Weights of a small mixture-of-experts language model, trained from scratch on English Wikipedia: a shared expert of 320 neurons.
Below are experts of layer 9 (counted from 0) of a mixture-of-experts language model. Rows are named router (the router's row for the expert), down (a neuron's output weights, with its number) and show model dimensions 0-127. Each number is 128 + 24 x the weight over its row's rms, rounded and kept within 0 to 255. Numbers have three digits each.
Before each expert's rows: "comes before" lists some tokens at least twice as common just after its tokens as in all text. This comes from a sample of Wikipedia text that the model never trained on. Tokens count by the router's weight.

# expert 1
comes before: " of", " and", " in", " to", " for", "."
router:099134121112138109144129107181091109113088136121134144092133093128138150109140145065122127142143156143133135084146161108162131085128114158113117129129114158123138124143140169085122142130144144125169102159180125141139086144171085171117147107146118129110116084118122160132144106128153093150167124158114112101121121119072146152138152152143128093146143137137095103103147100093106162163109
down26:125126144118120142096139117115136114121087146135075141133110128157144137172157155071106115142147106100125114133122144086163124099168119132120106157160120130134108087165142173100110158092164149098153132124099143169157107112108144175114161146145137131132083167106146135133169090102170158146126135144089086142115117094135101132103119162117149133126162099139133140133122126152152176115128
down27:114132115096083125097127164125138132146087152097143130130126136122146150112078160109109121098119134105114113177124131145119170150118142171162126151081096132121152101150120136077122123120129157114165148157105072090112126158153159142128123145088138175109112140082147148148141149053135140089134120115115137163130137089128141117119141116102146139135101141131114110154154172106127105139100
down28:150148124118121147132147095108108105145120154162123196125114108104118119146122176135113144102170154084115142123122105123156085110103149118147118135126137113126165149134079099147131117169136146116093167123117188163117158116168094151118139162136136130157140132110108148179150127142167119136179141193117117136131126157112120099114149101140117120111129104140157111063152127147115142139122
down29:119088167145151119119135109135123115149144098081150111145151089111151122149126115129108135093122098128159128165177103119129125160125103071161159105107107147102134167144090108129111111137115125127110132096116140113153168134147123116096090144105155115198150128124131159121133137145110158089151114082086111141167114088121104120156156147141164106127111081133142176129141146120100142102129
down30:138131144168117120167137108099089143118135127058129157156098154177112099152129152106143156123150152149108160136078137164140100167147116098146144096162120133107107114133124141135118158155132152162150110117121123097163143101134125142141195090116097103101141130090114123106122135100143108182130124098097121133134098125104107088116111094113149137113139113140114150139088166157150119119151
down31:122121085099102149153120144157142141098103103181143189155113158130081138100097118105119143172096099140156082155134125151114106140131107172123140111146137134111134087102122166128126123101088119116119160105110127127148096082122115122103102162102131155117100119127126114109096112092126103098125057140097082152143161135130132120139109152121119112101152131099103111102098129108149110127141
down32:150121094133168101143125118143116152168147146102092151138148098138099117126157147130137150137132094131155163166136157135112150170120148163145098190156136137103120114132135097105116154153126129075132113121105157141124124083094174103111176115111179108144110141152128118090151096124150136105140148154110173127136140128084129137161108139133142144124105167143112167194135097144138127124122
down33:128151148150141145117135113154098114189125083124108130133158089140129067138162097150103083164098109155103134137131061136091118135139107117086115121140101135115103111149164121142122104105157144161080135116139100130136097148124128171129118140133143154157111146141105109149137129110172151157113167148132121114133161086135146102110134080147078131128103150101129139114111145118094099133147
down34:156144115194108088147143101156133149109101109112109144136146111079113198112153127097106159135149104091106103137131136193157152138109103144137111108138142104118095108160149132144129162138131093079129141119127142150119145111171174154118124106112131161142158111117123108114099126107156105112143111159142147157110136146146148130089148100154112117096087121129120145158148122148165150093129
down35:147119093078151140170129102102155138116133122155109091090141156143183141166118152178163128121113139130153112106121144119109111119108106121142136170119121070201133124121118127142140147144117086129146109125147087106126166130100115125083121130132115127141121139151114163120101111142131110174087099124127141163150120117149139132173142194133100121155123112122137140133101096094144146099102
down36:141077158051134103129127091118136127106178160154101113142137124109108130133124131129105143141140079127117099090148178123118116092152106129155106102091119103102149143136102108123123159135120125127115120164135177120164126099120129144107155121150123123126141146131138141140132107125166102139080112138140078134136093173161087106122086127127129130098160175094131166101126153146134107157156
down37:181122119123117126166093159141156123153137133140148087154134156122123101113131128112172120118124056145131087076133106118126152096110144193123127122123143177115106106096118153139101098137131114139102106160156132142152141109124120117141088086128137099173166130129123115165114152128106130134078149135141165125158112154142102096122164145126119146141099099168140100129133137128178121146105
down38:127103134121137144165179140171135120145109129102092107100154148103076104114115105131109120121125130109121142116131155108135121174145139141122156126140153077141120095081098158148100123103094133100148129127145149148104139096151132132114118117120099151124102162174178129127090133153136104132079126126108162112179090105125097108116098121135108147125115156172109135171085182117113123158118
down39:154170162141109119083118115082097110175136133100147113097159151139134131131119120153132103094110135160150116119080082136157121173114086133152131171129104110108123126152138103119086095160156130131125154122127135115146157123125115105111149146118150126122129135171102119090160146142129154113146142158101123132063099152131157117115099144099093166103116144133095118136112151152118133180180
down40:142087119096152135136090124124084135163162172134115138141157117103145115112152162121161119121115149082158142093113135119137166131146139147146138142133165096116127137077144108157111121131113101126121086121118078108150125141133126084091147162171119145156149112100163163122130103125157109165106171083112122114160120157134173120124131189111141131115131110152161129136126144123109150178154
down41:118154089138138146116131121115107138126167146121118105115142124121138084148145082104126145145112101109186112140140147157100115110109081137095131135106127134131157051127131132157117073144109125100157099127159154155164092135110143154122135118094097094079153163141114092115156134173134148131117147129122133102133122160178122124158110149134161118166133153128145114126150073163140114097128
down42:136112132134072149164118149118130077191146108138167083112089167104125109149120129151122173102150118114125123151152102135113148149100138136126099132124153131166115141101105092105124136098101133168150147142121155155104148121123111137127101131133110106158177118094149045151110100121124134119126098101101115119146177119124148143149146126130128171157156119134143133151159095158113127118109
down43:125147122157159160099136128131124086110149133108107163079160151159092146140098106141156098126121134095097132152128138106128153097114154167114136142086125110164164106157145124136129091132112151141157157158138188212131119127097139110158085153097128165141138172110146141127130165128121112126155100094117130136119131135147101120116146154143149148132133094145172118116137111146114105090146
down44:142138129126146111097105102139119119123145132125118120147117141145110096108146113145157096114062134117119105096125119110134160081113120100098132130140106134159159085177168120149160108154134131182141135105111085124153103186113140064111103125123150140119137116101091152123159114077097162136089146176131129142127155136098105115123142117166125154094152122101129148097129118128140089103151
down45:122171141109092126134143106138136141135149109084126100122086073125095133096132133111143125044159135130124118177120108118116106153125142123119093166143130087172125122118152113143134119131115119128136109127061138116170065092142134135121165091070125158170117101133091140113113144142114114121123110161144170131147099134144099123126124139152152162142134151141134134120100142121153108151130
down46:100131132123123114149123130166094142164150132118139108124144167137134126125154156132124079097118140182186122173138116143163119147130135116112140098084097087158123148107181127120142072148141134123130124110154125109158153088127157166132136120123164115113155146126088109119143131055109101115121126078106159139128147165133131132149144157116128171119127171087119110122139132133166110122099
down47:093141086129145150138135172160153117157139099120104131101135135129112145115068147202078130159123105160113106157108144104154115107127122139170159133141148143144136148145110141104171114152120130134096119077130089106128147094135129145127124139134153162117111099118060118134134125116130173130156144125118069115143119120103140164131133139107163112120150145130154161112163109120164111087137
down48:100132145114152140126136144116140151098154111148166115136121120109124113106144140105117116097110110155142126109151146141078169090125149138143145118125139129152134089189147097145106141122170134153110127167142164119079133087119134098119141159128077060124147131110142136105117157088129078106109129099113126136132132125104126094091132086126088158112131128139121083137097096081120166148092
down49:116077149097115171136151165159185096130109140109098120152172113148121173100154125112129120115095160118116122120126122099119148101094115118154127149082147122162122134120102120145136130140102102168077139164142144149124137104112147107086104127167168147157137144106124099096138154121110070144115144139114180086105136150145072126119111103111106140137130140091114137128116109110141128129159
down50:181094090102114128098136132095106119118114132108146100114148117138135147159140133137150121118137112120142100095141133106136109093101155148131159178152132129156122138103084135109141119153117103140141166135129105163125163165138097126139150169129117127147149086101118124145080085170141153165099150095137133131152150172120100145117138122084130127186117137147127093116128049152143154113107
down51:117150131102106141101173119141145194145178094140136093114141079126122105112137098115127133096130087121144134124104134143099119161140153118183107151128139115160117133155132107146089166117164110113089114151150135129140143089123105113107145114146144160121122110152144142143123174092093145106132119155132132099119094118129109118142135063152109111157121114122069129186109122142111125150084

# expert 0
comes before: " the", " a", " his", " an", " he", " "
router:135115139149110103121129100118146138084137101108128131112131179103075141134143153103100126177096100140131176150091114183116126069111117096134104124179187127133118150146117163120141120141126116090100092162100144126082165122133095135093129148136148095108135131102115163145103139144123164138178093120149128133102120124124146087166126124138143128141124105150134148099153144127161126115120
down26:160113113120158147120098089130135090137136134138143161143134107154113116141100171131147166147126122070108140158145093181148096091145098132127125137134147110087099124117133109121127112102105107124129122112112112124112168174148089149122129140153104113128162102113141142149188129108119137164157150086151141159110173098120147136153132141158119098120087137104191105117127150092114165160129
down27:147123157108156169085103123139119103108139126104105122141083149138142091151078158151114108122131130125125136112135147055107140096069147118155125122105149105125102128085100127102109115137159140133115115100114136097178141139140156105143146110118138139109136129154133156117145074132150112178165098116118128099125148104118092147146150134124154115126172145144121094140071164124128085153153
down28:139121096127168138120163113137129089183120110107119132098103126107151103146166137135147172129080150131151145141095119121136128138141134157135078135147154144133127181163166148109137113169134110101127104147137093105122134167140157114129113136201143111175117133129099179132118119057135121132122135154107148123162137092121110109135140125098127134132146129148099103137090110113089169150143
down29:162135120102091112197117064079131136124100126081103148128085189155125112142126109146137168133139112142111096124117131114115097137109129119122120153097108144152139137124064117155116141113140123095136144144148111157132087141125150153123123133123136156096134140167172086154106135144078146131114145126150148147141111115137089091163151137155135172153128123101132130147084137128114123140159
down30:153150157084107067098150122161170122134109141102157108054072141117149137127151187126113177129161114126167094118156123108131118140125116163126140107092079108106137137134162114113125146159112121135133149108154137124150147131141170160136151161155111142121136144175135094122137149128100129105086107137124120140113138122142140121114095130142109088134117115162128173104128116136092096124135
down31:153103129129140150077131134105140089060158115139140130133119162106117105108160096135179151116131112129128084111158150109131137123107132121127153115141115155157166114113138113119100130114093141166078143098124150137139126144118137145162106102145132174122135120111103141141117107144141107181139080113112151159140129119132123130098159089141120122113134105128151070088081159094069108116097
down32:079108086118146142136139139148153116118109121135101155123094095100133155154148175119131111129121163104135143159149093091124115124083146115100135136124134139154178088122152134090112114101186149120124098140120119132141096112094177135121149151094117142079120145163107141113136146130100169105141128183157141148133084159140120121116120126140130188129114121128095102108161136100105155091133
down33:130138124124116078128126101159107122109101105142125133146114139124158069100097103097111125111119086122123120135112132085107102202134152139132106129142118165118123166122130144171145094086161136105151127139147159144108164126112150139126086105083159134151151119135121090071131121179082151100106131110131132122127151108125103141135153138154094112135114094123095116134165100128077158137129
down34:122133087084130141126134152130135139130140171132184100151144143075135104127186136137128104153129139137142149111119094119120132073171116155145112126111125149083139127101096121187101111134095152152142106124142145144144103135156131119170165088131086113146132123155117163109145149182130103116131092133170150131139138113128127149107128064110128090133123157128115149100141106128124101138084
down35:154151163112172155082124108129127160135125130117146131148146082168085129124088064152122172073135126150140075134125144104139113142117098136120125136153086141141088133135131147137143112152120121171098144115151111097133146108124112116131088100099101152102119123127186121151142180114103128102120141147124105102162128123147115156105097103173117100149151150128108122096103106103128111106126
down36:141122129126134106183130135132153144102143151070133117133115114072096117113118136097103166132139082126134140120097167112137107134158116127112119128160108088112142138144120156130105128135107103127103132138137157100114102132129149147119120132090127141071131143148145111099158130135105084090141129129124144144181131167098128176104192175124164141112158161131138098119189099161110121146137
down37:114107119109105145074122138121155122106102132139156161110103126129121109153103068142136115091131157095133128123163129101120110159148137104126120117098091146137176114103126131132158182157110161139118141136105148140148085111138078173132097079124076105120146148177120121083103115142136174161138095128125144153107099131115107105100148139137141137133139135149132117107073108102111093109134
down38:158135130138111136178118155110123143186086152151108173116107158152124104126098117125104128118154141091122105107136177144100119159160157135117132111111126136059141141123109128105063109148142112107127136110142107100141125122109105120080156097136138154094125102113173110146104127178152112133140138129139110127158102101120118119069116121133092117133095118129114129131121174156071109112139
down39:114125117180119126087127101102115084141125080104151122127125122127071143128131122167186159142099111126106131190101157155139148132123129125128108112154126124108115116162161098151091123104128139159123159098153104137127126073103104134102134102119132113083091089126136135110150182144140125106142151135137136126124110094131114172128085129106108155136114134115174137148141134131156168170095
down40:124115106135161151128125132141087133138149104133124168132170140108156167123160107130134152129148153146096136126117136130155115104144119168122122161146101130099124164142179150167109113130125111162085109172119128092115063124158154057121113078124114112162118105153131143097131111106148136160130150128131102128102122100106101155153139161158126123123169134142113145162144174150080146129108
down41:138133139126092100119151155114057131137152096121118169122127113135109129109139082101098160119126116184115127077142119159108172148130086096168128131107133120110177129139153107132124139093131133145120141136120112140158122132121125172137122118166105091086138100130143148141106108150087142104123098123103116095135145123107086115130132116153167189160119133112110155097163096148127172102118
down42:158119107107094138106092163120128151151158123158125142099119114132153141182137122135136090157144135147095096143074176158111135173116119126144133104109114154132115145126140100116185158148161146154152119189138120124124119125146156114127112111088114141127100151138127142154108088188100135127131124109114127107093066103090109139102109112096113096139157128145153155118095147119151114106142
down43:159091116109160155151138144142145108133111115128081147114111131120065133111108101110188127179145089142126134132108097145154118156098125142119119124144113107061110111102102131164166085106135137105096108102106127106139132134135124106126123117112136162124126164108112122143126154097114148140129130147106114116157161171147089094134143123106075178116096108140147126106106149170148114171138
down44:095167089101121105125112145163132115087129111141114144173141108167135132090111141090134088143125108115143116112136161138111152133113143112149139141109141114132120106145132122132116169124141125175104137126113183127155145100127131103153140109159095144108130132109131079104138163117108135134155090178141112117124162128104120094140110134097131162087122139108149150192098144085103118193082
down45:089125128082119134127133129083135124098119158152122147155118157184134118134161102110129140143132130167109133134127136120122146114093130132158148109086149091159103124107131102090118110171111106143131121140144102155121081157136145168149148119157117102117099162144121162160125113120103104120179144125136159189097137134129050117134147109120123167128142145129116115050132148138128149132138
down46:125159103104105137130185172130143171150116137152069157110127101110114092156083105150153100167097144108148160111133140165113121117128146082136126143130137128115134129148167151137128178085068151125120124112147069134150135123130109127149101127150077131152073150142165110134099121126137115131117103139143145170132156135114133098144146138150123100156127114117092113143100158117135146145132
down47:121135150112089138129137101133122148164093134115159125127131146124118112117109085181097148084112124115171127162122091188163121124101120093115125115123129140150090117101185149174135125136120141122136140103091090138142147112140141153103133113075106164178154108139111148127096096147107114133090177127161159106125114130131088152140157137121134143173130140097105114105123166145145145112146
down48:112127150103089103136113163137135151149160105096095168126182143114190120117139104120109129123129139128141094157113105114149164095106107120106141077089110146129097105068092109154137128109108102136101152110139122139154088122150166164109161125123147106176121154105108099168128096106151118133081098107126122118152127127098105144129135142100130122143105087124161138138110147119168135150133
down49:122116101141148075115098162118122122102159090174115117126130190117119126134082116140185120122089172138145098151149128121092100120143134135151164122153135091149127095144107134097121126141120149132108175175129116147130084130101113109106121171138127136158130144122138130163129143166170131164111136131126106140130117118100150123100092082102149136149107087098128122118125129113098163085090
down50:166105102098129152124115140168126131120108150122074098141137103131129121109153104180097124175145136095075157150110115099141125127142168105106154146145108166121079137126117142146145114130134170103116121136151149135141144103163132153111114118121137163159136172118115119135147147080160085153126163163111081083140111175145134128134143166142127107145114094148084099152142133133147150115108
down51:111151127141102131151145147134110167093118165157115105135176100116120151110121131123167184143116116171126145114152103143138123140132101148125130095146167124152140146137141134139142150133037130109158149124153149123133125109113139156124135145101105184120140137147092116117130143048165106144118136130191120150116109138099181114121088125172132134107153119148124138154130145128150152144138

# expert 3
comes before: " |", ".5", "4", "1", "5", "6"
router:164123141128117109134178103151132168097112139137125133153156140127160129118085105090139175123120149117129152134135101135116118133124102111185127096133145113123145079132121088097143104163127131120131131138150085083153078154110124159165091115120125136138101089085148090139189149146103077134148126140091137176137100098143150138126106118132137076134123134126149158131121163120143149134138
down26:114088140142139129113147085142105089109145131114131141090116113129158125138132133160128075146127107099115132161092120100126120141131108106118151134102153128155096125113098132117130123083116122142145126160145072084180117098107088115132129110128133157127126142163135135123168144036102148096184106141146173117122111097124129124081099117120136157124073135121122132135104125127120114149168
down27:121163150139106107098105113112140169163144081060130074132164150096145169100098121137145114152143131114129129145166139093104133119104159093103075101131166128114158095115102133108112129121136118136158103150080113115134145128127173158149112143156115123131117155124114169087164116100142089145108131118109109117154139114148112134146118156148161143129147142117138110117130120161148157067124
down28:110144161144191089101131114139146152169161139125150110138146109125074147161102161111135133144098126094132133119130166084091105130123066108133127137124140169138119140120136120134105165119139086097115159135118151126119102109134128114123108127130103106114122133146100184150155117123161092114127162117133102103144158156149105131148178112087124105170156096150116142152121126102179144099102
down29:141130138163085123124143164076164133123154125146137098090130125160165092176106098131127125128120126146091141125114088124132150122164143123118123084134134149140119149128116133101137102155144145136141136076112146106157130159120123130119123115080110143132120130157130142121152148079088108134133104112098091157106162178118165119152204154112168131112187158123153120159111143142144137139147
down30:145168111112131125179127105110087130133098110148168151149119074156128158158094149124140112119119171137152086154163133176137134123112124121153150147071120133133102134138131136116114177156132130169080153106133086097133107117129136087145123099109152150119147141122157138143136145058092101123134108120099110133126162110135159090138140103093160156132119101133156115146121164112129124141157
down31:197135119137138117154128135143130149085132136104153146127124073123139196143128134129128129114128118158143105119168144150128104095153162092110067108125165145140093161114115127106104150098128162112138137101175120125136115134114140135136121116118115095161150081101110106170115089135105134090145125129111087090131154132148144121140135142151199126125118148109151106124114075140139107159137
down32:118149125120146144118103107144116133121123178115111110156110099131151157122109147123095120106132075147131169104155089150124192094127142125108132137068142165117113158133130129137142131082126128117149125140134107109134140102119110121140143121167121155099175089112126099140092170087138079114118191125090116131134129119118100141125149126128163117171115110118204168139151137125131106118135
down33:163158146103133121154122148098105189151113130139134129134119163147126122109142123143129094129103105138192100162124112104171135154087152108126116170147136165122133123106111145109089103131130128151126131110127131124139131125102111125079097130134169123174140163160105131105122147128145083180096126172180118113107089145121136089138170137127128152117093134107092114094108126086106111161133
down34:106092136115084123062118153138105118098131115153124149137108110084157122147113133134135161152153137117129136174126142102138176161125067098113116138121134082089169106159145117113137129101091116147131091113130139078180116147109128155143148139140159139174129127086102142131141121135101144112155097138115085129093126117161117117098158140175162130115140134159112106156116126141137096129115
down35:125106138145135156124140181101151127153125098115152088109117129120157146093088116130111114121156124146099161146092111149112110155148115151108157141136110085145110130120115189159148133112087115115153143150136104146165151109110117090193107135145146148163129113148158147119174130087144152144134103080156154119165143124139133100070146146104153102114108094122142171159116153113136132130132
down36:142116116104135102144114112102151125102090120157086112140134111106122111135121140095110103096186123138118159120139107112138144171155143098098122149150142132117132102151168104126117131160151133090139099125195118135125100083108137191130127131140137149166116073099148104109161149157130146174101115152110143141102146091124156103118133082122135123163116092145133172140105116120148082137114
down37:116126132081110147137113146133112114182129137128139151104162133099143131085119113115093112107131138108097128142141080166147117156131137120152091099127167109164141129136156110101162093132166135161140105142172160126118133091137177120144117137115145157139155099142125122132086161117112140137116111101097128102113153129108149156106099105136102135154137172109165084094189119120143108190126
down38:143143121116149165140120143131155148129113108157137092136155125134128124161074142104126134147104156090075138121148113118157126149115093130125139145140067103120188124140125123178157135124124151136128144136079116094169135135152089109123133101130095135127120130152124112135134166028166124123099126099097146154143126144125138096116138121088112132146155121109135096145146139151083119165134
down39:132136108152117115163087132121128111111121145087135143128117097138133155153121101145161125112114123129204097119129155144099128163169164117113111130130098172130134157132160141116144115129099132050129118094172133176116143142167121128144099121111161105126133145126163162124138108117105085125123166152151122147095156134142154062154112126118156095110080113130136111105135164137145133102130
down40:154112098129087137146115112163149132129111118136121192141150168124140101131107128128153082131103099109175117132167097130134135144115099165124165148093123090111131148104137137150143091125085132140135111093120152123121169103164117131138166116085158154157165097091158121134093110133120144139129154139108085117166128152134184113097126133108090115085117147126115129095112102096117093128111
down41:100114132123105105072147157141168132147119139137157144174148126144163157144140146150176134135154153098144152124090098140148106184130127133151121124107148137128110114119135116087124108116148162128155064116128103134110180143151145119159096096124103121146139138162147100125122135146119115166205152113121140124144119134121087174165119113118161132095072151124119129122097129124111154125148
down42:091146166130139100136110152120093138094145153136116138104155151139152149115082124137126104108171127089078120133143132132158149160075108137098157108132124154107080119092140131143116129134142133109121149093125129105134090150122165123143135164158131147124134138146176142105132107178154134113145089116104172097138129095120081108131109145141116137142091145178144123096075134141109181105109
down43:136114102170126079110130120121160132176131106110113150165124107123119106099163090173141117130137124126143113129131118131162107123131133070123094123151167139178112163117119117113123121113171117115162132120152143110138128151097166140149059088115167145129140132117134110136097106113105131110120138159135116113131178149149153110191105151147170106102120162146111094126093137134134140086100
down44:103111103157147147131141090145143152167124106160138136100148145120105110134158159087151079129106161091159131153082174073151122133122108112119151114138132091094116138120100097130141150126125100078141139147115104151133202119165122127092161126125129128148142126106154135156140115052128108118129144143168094120133139133106099124096119148098103133129159143125130104158133150095153139131123
down45:129121135168120178159123118179131112112169090072137115107119103150141148113120119132122117074107095100138120155149123137186135078125139146150143127111159159169145140090151103127114102142118120102116140115127131131116103188165143069159114165123161095135097137134143169122161134126175092086095139125143096112140152111119128120104117157120104167118122116123135148119149129104125130127128
down46:142142174081092164105108128101151151111140146127125056124118085159146125136152133118169161135103164123146137157129137116126096104131125113101059130146098119082107153162126121136104160112120135135149108131121135163096137114088137121099121104102132124132151126119120131163148118199112137142119127157130075108094099129132152115127170126142121143131157151127150132114162124130152121095075
down47:128102106135172115124152124148184105160119114171156132124120123149129134164097094137103140154113085113145108102154122148114077118113119130152127152135154093155113151111125143094129123149174101118076141133132147110169165124125092154098115126101139111165145132130129127126110103081142111082112135135136093154150144108146120116082163119138167090134128134134191140148158185125155123148133
down48:134126113160117145144164125130113105130105120162118164159128142111176072181138134105133081108107139110137193135113115094109129122139132109121175101111143113102102119110098163106115161134119097155164141118139130087131119099112110130111133119125144157130104120190119140120076123104119114140128095085111131124149141164136083094135138132160148157168147136110166165141103156134116082143118
down49:105145142087151133136143094123136136147157140111130138092081176160098119142113147096159099141153133097158117137175153124154126162095119089097122103113127155134152130120105125118091113159125087145143145117135143132144103129169148095127165157126122145118117085115128107124103126147104134125083082162113093122066136140095148149137074113143100114099127108069111151148136118113098120151146
down50:083128093153088095113168061129144118118150157105174168111116103094094134120115160143163147178159136081082144126110130095103118089165120129084130149139132130116127136133140123137126184108137147145115162087131140130108126120131161116150107168115133136107139132141103164120118136142121124136109114127088105138166152128117134158119173101133112138134146094142069148128141154129140124092114
down51:137125119119105110114117131167129129137130152130130162164162133097146101180129137083139140120122136088112129167128109135098159138156143105123078142067159110132136095105124083141137136139152123115102175144108105177144152114114123096118130105131068171098093145139080120156127079145130115136121137153157163134142094123109141118106126112157129161124090119141088116104158147091156118112139

# expert 7
comes before: "\n", "-", "|", "The", " The", "In"
router:099117155132106084120144133136131085130153149125130128098158144123167091118134146134132147097108136144112112155105136183149130117150120102106136097127139153099100130149189161160093154104130106118135095109137150140113146140112071113161111142088148101150144155139111137126114109139111117152113135136140113121113123074121127102087143114106132101164187173069175139101122152126136131117176
down26:160144129084099097124111110128129147094153115076142150137109140111148122148124140133123145140095095125111106185140133104109121142168116156123110152120117138132109123128135150140172145153143147100168135112130160174106108151115141126144141141126109104095146115171112165085111099097161150146160119102168142099121149081163107147114121125086173089100135137147164172130082116106151171117130
down27:101133112167116133134149172103150116151131115146091141083134121132127105108150125110157109150145137125085121137091076150095171109149093164103140171163122158128137166083150156125137162086163106120104136093139101113140103100151127124110115129108143124171106163155154133138091138123088112138098096127168157139126105145096101119154111102142112093136090146099092127105130132116136134145166
down28:124146083095150134108143123146155142121151120114126161097112148103120111118121106141157091112090102164130144105106086133124141143129141110123097091086129128158167140153166128124133165144111119114126107094102084138181145145116172124082120116087161132158137114097150176119086132103143139113167118119097134123178138122139161098163163178117138088113109118154130136124164110133126154112111
down29:112157174127139083135092081127139095156104103148115135156099107164140143130137149170151166139117112133101152168111125152124128106177126135137135133113108116135136118171101118145109139128122133158109148125115104170134177141124149088148144150120129062157094145121140127102169103072116163150139162111099128154102131135110096094145092114149111128119128105091157133144146162178116127112139
down30:082109102146136093102083160155134100148128143155112120138129112116170151138112108120128166144193129096103137135137104115135141141100103149119107150139119133146136071143130116138124132139110101125150136130109127134082139085122133170146116096116111120140129126147122130097098160039080110155134151121102093161092142142127118091121148130134132139084147143101062125135137134171119133116116
down31:134179157122063113172116133107102167141112111122128168172128142094091138134084131123119159143143140112157099131102147156139087184160155144147155150166098124134126111131118087091100116134153141164136126120127124141162123142106135113131126128144109121148135079132098138108134162192151132111135156074115102141126089141115153101090163130166139132147110131137107136100135121124116117148111
down32:121181119140135128149124131141147075110116133149130140132098105134127113095160130164125143155129128120119135132061140112094119140124139108140091139162123123105108112145159134124137114079129103113138115110136092099099146092120168113122116194170128126110151121104148157102137151179126130165142117096119120144117147160133134172165166118157093151142097130154088154158131147119056150142120
down33:101135102119148169157111102098100119128170084158123094138178146188098163139158156139127119130121095121116060126102095117136154150137129137121148156138159111149169094093153156123135138130137160152130151148133107134106157164145124108090124148152099117131133173155109110119142132076123137127096136138142098138129101117141092173125102133156179116139102136159085123114133123155141135130128
down34:119124119116116108113094101108144113147111121164129167154117113144145120142113159113120128128148190148127111169108111090125110146135140129115132145142090107108076177144109094107101115145089079144107112163097134067116089144128151121087152117161144142138127113123139109146108094139133170153094135100110174112103133085141128108144141126130100121156104092107164167104101093156144151148131
down35:127112127112160128077153128143132146151096126139138136105121100091119110144136102163080138157117132097099168125136117142100088131158098114144123146105117107174147112142140161149126118083110131133136152122147142117119122147109086106096101133159154139065125126119099093148115153098103107165087126154111112155142146147129109114166098124119123158173190103090161137122153128174123146132090
down36:151128095163151140079102112106091150103109137128120118155097123115120087111128150120136131104081128141136080167146148081097131100138118092155155085125172129128151112134127139147122147164121152129102102110145155121161163122103155106142126145098142117113095098159088156116117102084149119137111114101144113120154144078100150082114151126163124189105121128115144158144136120083119123146126
down37:144097139172162136124138165095130077129123122163131127119155134123069133127125126112157130158168133105128132150124101103053141122177112112109131117131114074117120175104193129120165145090170158114141176150106153125136110171134130100120122141139094111106124123095126161128131096147124144108132138130147146132141106154109138138109149102158154183142118154150143110115136164131137131146136
down38:132134107083159157111100140121131090145112153172112132132143151172159167107175150155125122135116164098165134126130127130136090104119079095147156186131110119099119120154170096137138089095116167179145107128115118119131117138143124118117097180130112140146093136119124101165130108163098113105135115117137126115091126176137128151147117109151107145181109105138143145145138136116109146078113
down39:149153111072116126125130101102099099123161119158125125103151142107114128111152107134140106103115126177131070132101105116110113135201128105163135133172107113153162107147133128140127150158167172124130148104108142152102117107152105096142156130093086131135179130161132153110156134110128111081091106104158132109166154074124103148132139101147140164144110146122148127114115115125121089136113
down40:140090088071126175108123115131103104188134144113144133157130134128142112114153141122178127160162150102134137129130124157103123108117176117156149133124133106140112120118130154119151098104173168174157121101188137143122127140139102116088142107120120154152148137103160114144155075156156116098082129138136103143109154108136089121119137149147137117140139122153168154136132153093109128168088
down41:091148125130167151116116105131134142151152131141114131152092134120117138122142127167124113100097168139093174147113121113105133109110114134168105169098128115089089155096069131190095131170117077120148153124138135154126103150110092134118155099150145123113121147099121134117109098113160126132149113073124140158109104124124111080109099157120167122104147146153146134137099176163112094137129
down42:124081134147120195127082114096132129110143174126128138140148141120110139140126115129118118127165131149146121138137124144107149138128153134118113140163182141126078171083118167124095136144128128108145131115097153164087132126131096116154137141117120108076153078148107171062133116111124146160103136102138099151178122126135114105131134162130186089106137157146127133125120140146133081112113
down43:144140125155104123054155116148137185098106103141136153093156137133163135130133110123126099136143087136168144097104146109161128115123131133118146086128148098096104146157128106166122161144095096097083131124161084124093188080170139159156124135117126135130145118126111137142142091138122105097129105159142160163135104125137113151143123125136125118123095149112097141118122136085163136171118
down44:152151069130094167182100124121082120121113117070162112136163156105183152131132127094100128132109122165132125114105149135117146135167154171107106127157111114128146116155164114132129093145171095119121123115122105116124100136135111160114133111118124120146145142121128171116135161072122163150091113110144159167155151110114130121125178132113146147087126154126150157117138113104137107107167
down45:119129078104118144123127178103170131087103066097134107102131129177096131120119151108103095134127103145132093135144119107078124127102159163128113134144109129153170096105105113151161133122151180131146124181160146125100160128134096163147152147170106122162104108139147135146139126098125116156145152128126126123129169162145162140132160121100116173109144123152143130149144145147148171123151
down46:145125121112078133088158121109103088112129134132101162146132127132132174136170162170160123109156125163124137134099105115158156083165157092169137113145092163123131158150139090110124115163116147103180146133100148100101135113113095138108143110139125132111128098148137109089114147100119136145122103126111115118147140072110113127144115157176166152077171135157128105114121130149131147098109
down47:127133152110079178164118108159138090135143183137125121129078148129110122145152123090140128158126096130155131160106122089107107125113089110160110101140155112106191110112152089143114161136128120104137127113133102069146131150152148134134130164140135074106168111095102139124148143183088120098161120127125158135119117141145128150076143134144127125138182110133134138125109141130114157150128
down48:093135126093174117173127134124134133143159141117126140127080104131113122138075108136140114146108102116122090140156157110161100135108145123100099117129118154127122142124133129121174107106126123139160140135134078145141114159139096129170120141112177115185138102152146149100122117057102132169163122087135130110131153137131152090158107109085157091124149094095148129169149151169118123118147
down49:105143141139151110111069106126094151171138165128116149115088109097113138105099118125129136129145167163140147106100098154133119126076139182110086135162122118102118146148127088130153149107153146179125122128183150148117141123089151134184119133143162102146151111145100136131115156188122159119152144115106132147127099094102100132134140115131135152133112136153135115095105128129109093158174
down50:149109110152132139121098123109138095117139111122157110126094140142163125129107076123169139096167136114146097167145145091105092132144094140074107129121177143096112089089163125153139121092169147119111183133123139098147136128111137132113115151084113149136135136148134161151138144128084135127108159097137112094176121130103103100141142145096113108140055131121107141146130156155106129152115
down51:122142113142149113156169176149117124171137112125117116144126112133132148160100147125139081179130119130106085146093155090121149137133093128110089104146104119182157081117116168116109121115177154162144119165142135128123089105077129106103125113115118097158101128175129142154133114166122099087130148114131134135135170126127160101154152109108126140132116161124129180083123092105124129135123